python train.py --num_hidden_layers=13 --experts_per_token=2 --d_expert=64 --hidden_act="geglu" --balance_bias=false --max_seq_len=256 --dataset="wikipedia_en"
Below are experts of layer 7 (counted from 0) of a mixture-of-experts language model. Rows are named router (the router's row for the expert) and show model dimensions 0-159. Each number is 500 + 40 x the weight over its row's rms, rounded and kept within 0 to 999. Numbers have three digits each.
After each expert's rows: a language model's description of what the expert responds to. This comes from a sample of Wikipedia text that the model never trained on.

# expert 63
router:469553478521452446514488506518440474520590483530521592462511494445481484557548478534445502527520489516456503435506515478527517502506458518496481457467462481489431513525494493426525576530456477515536589527512449512507519483461520482443539459502566491527522608472538548556512558523551430494531507547440514517489483432472540515482500540548496439478421553560452531478460491465534516405451521468526538446450474533536510441468449545481518586515563511620484494469482525518532540459497488
Description: Pieces ending in y or z, mostly a lone y inside or ending words and names, as in Kentrop-y-x, Droop-y, Ding-y-ang, McKen-z-ie.

# expert 46
router:578514549449597493521466546483498512437578447456523470491551451532513537458532478524483528524460532542488523460524448522507478543563483453533547510560538491507524495519402556490470518476504469497531509517445456515526482572512511508549548423500514559528526543497485553484464502511442460445542532525434415550446575535412603462493473537559548555482553483539541474468508489563518531536520534565524477418491523482552476460528443539511553501506452516533476478509482515520507497513564553
Description: Word-internal pieces ending in n, such as in, on, son, con, ron, tin, inside names and words like Gracinda, combination, ebony; also the word In.

# expert 16
router:519457576566543483556523521494540513491556539545458467526511509457480504450506457497453520457536455517506472478490472492501496545493491511529495517430545462479560578531543491545477566507480511495546504526420509505501428565576476435443566475468473519490436566544500431540515443510569406473506534495501503503509546508499455484502488482502470601478527535587534464481519498442541474435453480427473428495479514542532562441493497518584521489502552574582488516533499521412507478525451508
Description: Relative and subject words opening clauses, such as that, which, who, It; also the word piece ter in letter, battery, material, and inter in intersection.

# expert 37
router:476520527505496563489484533501546529460478527539546512424447537451561560440495401525554480411467498524441513444459499505440526524534492540566510484540496439433513477457487495526428536445477498445498546493518500502516473497515491447537550512428491518452417480501481499493536421479493412446523509566468526540486443434535482510466567485452458552460444519444547479523419499475554521486416419578549505472482509489478430482488493440449490522530513508523520510546518510513558537510544509
Description: Word-start prefix pieces such as un in university and unsuccessful, im in similar, ten in extended, and if in significant.

# expert 26
router:574508479523586530506492490560477538542523543539509441550527485437485516409563510536421432549451466563544489509520500542529445493445518471512468512541471526542508480489528473446537524538487489466482537411506508553518499452511448558407467558543477490538476476564378509528571569466485494475448536555506530564471529503534493570520480533529548500467443475562450454538521507519464477471533524503497509468451466528524466486507572544522451545489506468537467531531546588467473496461522510
Description: Mid-word ri and similar pieces (r, ul, ir, Ho) inside names and words, such as Derrida, O'Brien, principle, crisis, Bridges.

# expert 32
router:527500507467471521529436575539531517515504447517449466434522443527489440544496553479462480534477515449513515468484459465512463489512581438555514573515448503530441560505507495493568527491404526412510453473458426478544524574542481461451418498465447482469470598543467537479491460516478519515454519519522483535456576498502471450568533539455547524463494530487571480453494546512516460479529556449484471473498518506534479467497538454538457518431426572463573470504488538463541525485539449
Description: Opening parentheses (and year-prefixed ones like (19) after a name or title, introducing dates, abbreviations or notes: Albums (SNEP), (1490 – 1565).

# expert 25
router:507500436492419500545512511485515500460487530545438548521472535524490527544515501547541541519453521563453468441483580418538492578518442448517534504545527437453507440470556511492499516434525525477565499488436484475551482555530488496492446544573454562485496415510504507456512542462573472488541525507489529510485551555446444486537447536537516535463566533562464554454454558436497496507458479471519488441498424498492473472504431534451487557511506512441543441538563501479509584533551517
Description: Line breaks, list dashes, single capital letters like D in 3D, non-Latin and byte characters, and word pieces in taxonomy and place lists.

# expert 21
router:462556523541575522527542464504536485566511525481554504495497479511449512505435412521456531439472530488499458520496499451503494558422485447480555440534496463475472416512487407469483493544523454495524550494567525493491467522474463488475453531501561527453522450452544533492585466502554478492547523497498533488509545515515472487435520516449465478404530521460554484451553538491517455437439453501524515474556553480548463430445539482514404483397562508456459470496544523433499501493544553
Description: Mid-word pieces like lu, la, har, ru, ly inside words and names, as in inc-lu-sion, inf-lu-enced, exp-la-ining, Rein-har-t; species-name passages common.

# expert 53
router:491514513504439496522573519596470548569472558529494422512532502526512528556500540514556448540468523491501431525429495426522535522465453519492494518541508474494494473463552464540463510526520558435537483519476491487491482485527477514576485522489430501518524395490479520413499519410526525414520474558515544521453506514508459502460527531462554561444474534532524504534493519410546441526459438394465488536446435503566452463461475494511551512485556480454471448455520464521477551538532479
Description: Pieces right after a word-initial H or h, as in Hlóridi, Hence, HMS, Holly, plus endings like "ed", "ve" and table pipes.

# expert 3
router:565560425515485593477589466537496523467570577522510522423538475524565499507481517519515460554494507458514475431464488551462527455519538491549500512429495521506485550486465495393503479445540513559509471504496461487488541547513468461507491447557544517467480434481517540480530502515493532424529510439499533419459475423530420536478571509497507465461496547481481465486503479550519561506549511432532515538493441508529420512476549487487453544432530494505546469442457496479515578470526580
Description: Word-internal fragments containing g, mostly a lone g, plus v, go, ag, ig, as in Vul-g-ate, disre-g-ard, reli-g-ion, Goo-g-le.

# expert 44
router:510497442479479483474454551502565461501447495486473455508467483521488500486483532593535490519525451483505494460429502451494498523442464478522499413490477478517485463521536433461489522540460526545518540568560452597532503488527557422396473523480533510543481486465535525502502481524476510492541466551504481507488527505493493523526577542433473590493559407579525496451498472430476478532431468556505546514521435536505429463487409506572486513513559508537471534541468580485473464566503439
Description: Mid-word pieces li and ce and accented letters inside words, such as simplistic, simplify, pioglitazone, sources, Place, São.

# expert 52
router:491572483415554495526566432505482530458463527492491538476463501550513524487469575533543498498474487469536506580441506519485472517477514518485494519483473515459511422475502477425505483551556568520483412418484571504552546475551455519530469483569464414464559497576502498515476479447440457512523580548528489469528520563474509471529448525514572476453520553512454534468562490469549512481474531502540446585476559518480443502524512501471576424482494489398474486474465470545515507496530537
Description: Capital letter pieces, mostly A, starting a word split off from the rest, as in Arena, Academy, Aviv, Actor; also B, C and the article a.

# expert 55
router:569471456428458463552497523513535536528508443567431492507523443494481456540547433514488542532480493434477472549500527470457482445532519420425457449465534495514525495496514435486483467492485484488527447506552445469480504480462472453417447528572423506474460495538518503509493503541556547512578531489430498449524558531408517485505551465470531483496567512489416452498513550515477458484570451461449544428548486525458465493449474549517491481542504397474495453444480485496465541551521537
Description: Syllable pieces inside words, especially lo (Conglomerate, colonists, flood, Encyclopaedia), plus word starts c, bo, do and the word Street.

# expert 49
router:482501536542558518535509514418487468527447409517489503488462493475550579452468520532523504477483493545530508521492471447431457480408606497428459452526539493481523559505516456491548547491427526513495446543517476553524503585468527523436496508479473443459552539514517502564473559536500457516477502511453555482548508530439542495520490551482513553523459465542515521488495482468475494449496403579411491561494580469516522476440571531458540526538556555497555491554490501459518531540496538
Description: Short word-opening pieces de, De, O, so, Me, po, comp beginning words or names, as in defend, dedicated, Department, Menomonie, Ota.

# expert 6
router:516548446411476505551472469477465474466484461556521486554555452509497468557530445523522429543469481457543524573536496530443515514485516544463564463490498433466547475491546536493455530597521446471533494542459565489551458542563458487441458572486504501442531527467519556483565481483543432525471580486536517523494437564570460485443512525484522567489540541487527516497485522492464443442556542564459546488544567463489503435435535500498526474488526507491540509474511534477516570494540424
Description: First syllables of proper names in tables and lists, often Ha, Wa, Na, We, as in Ha(g), North Ha(ven), Wa(usau); also who, like.

# expert 9
router:509538520596459504509471496540525450437538540492460460513459554526500449528516453501516411463534545525475553557523502446517561501526529440520485571530482526422489510477545536434563496505475492576534486486554492414413498483431550447482543551566467529528498471500510484552474535520555481505475515512522524578457554439451513499498496478543477458502495498406512471429464500489550491512434547475482521487490542468454495461457505422495442507497513555461410482584475477537478519430520462
Description: Century prefixes 19, 18, 17 that begin years in dates, plus the == and === marks opening section headings like See also.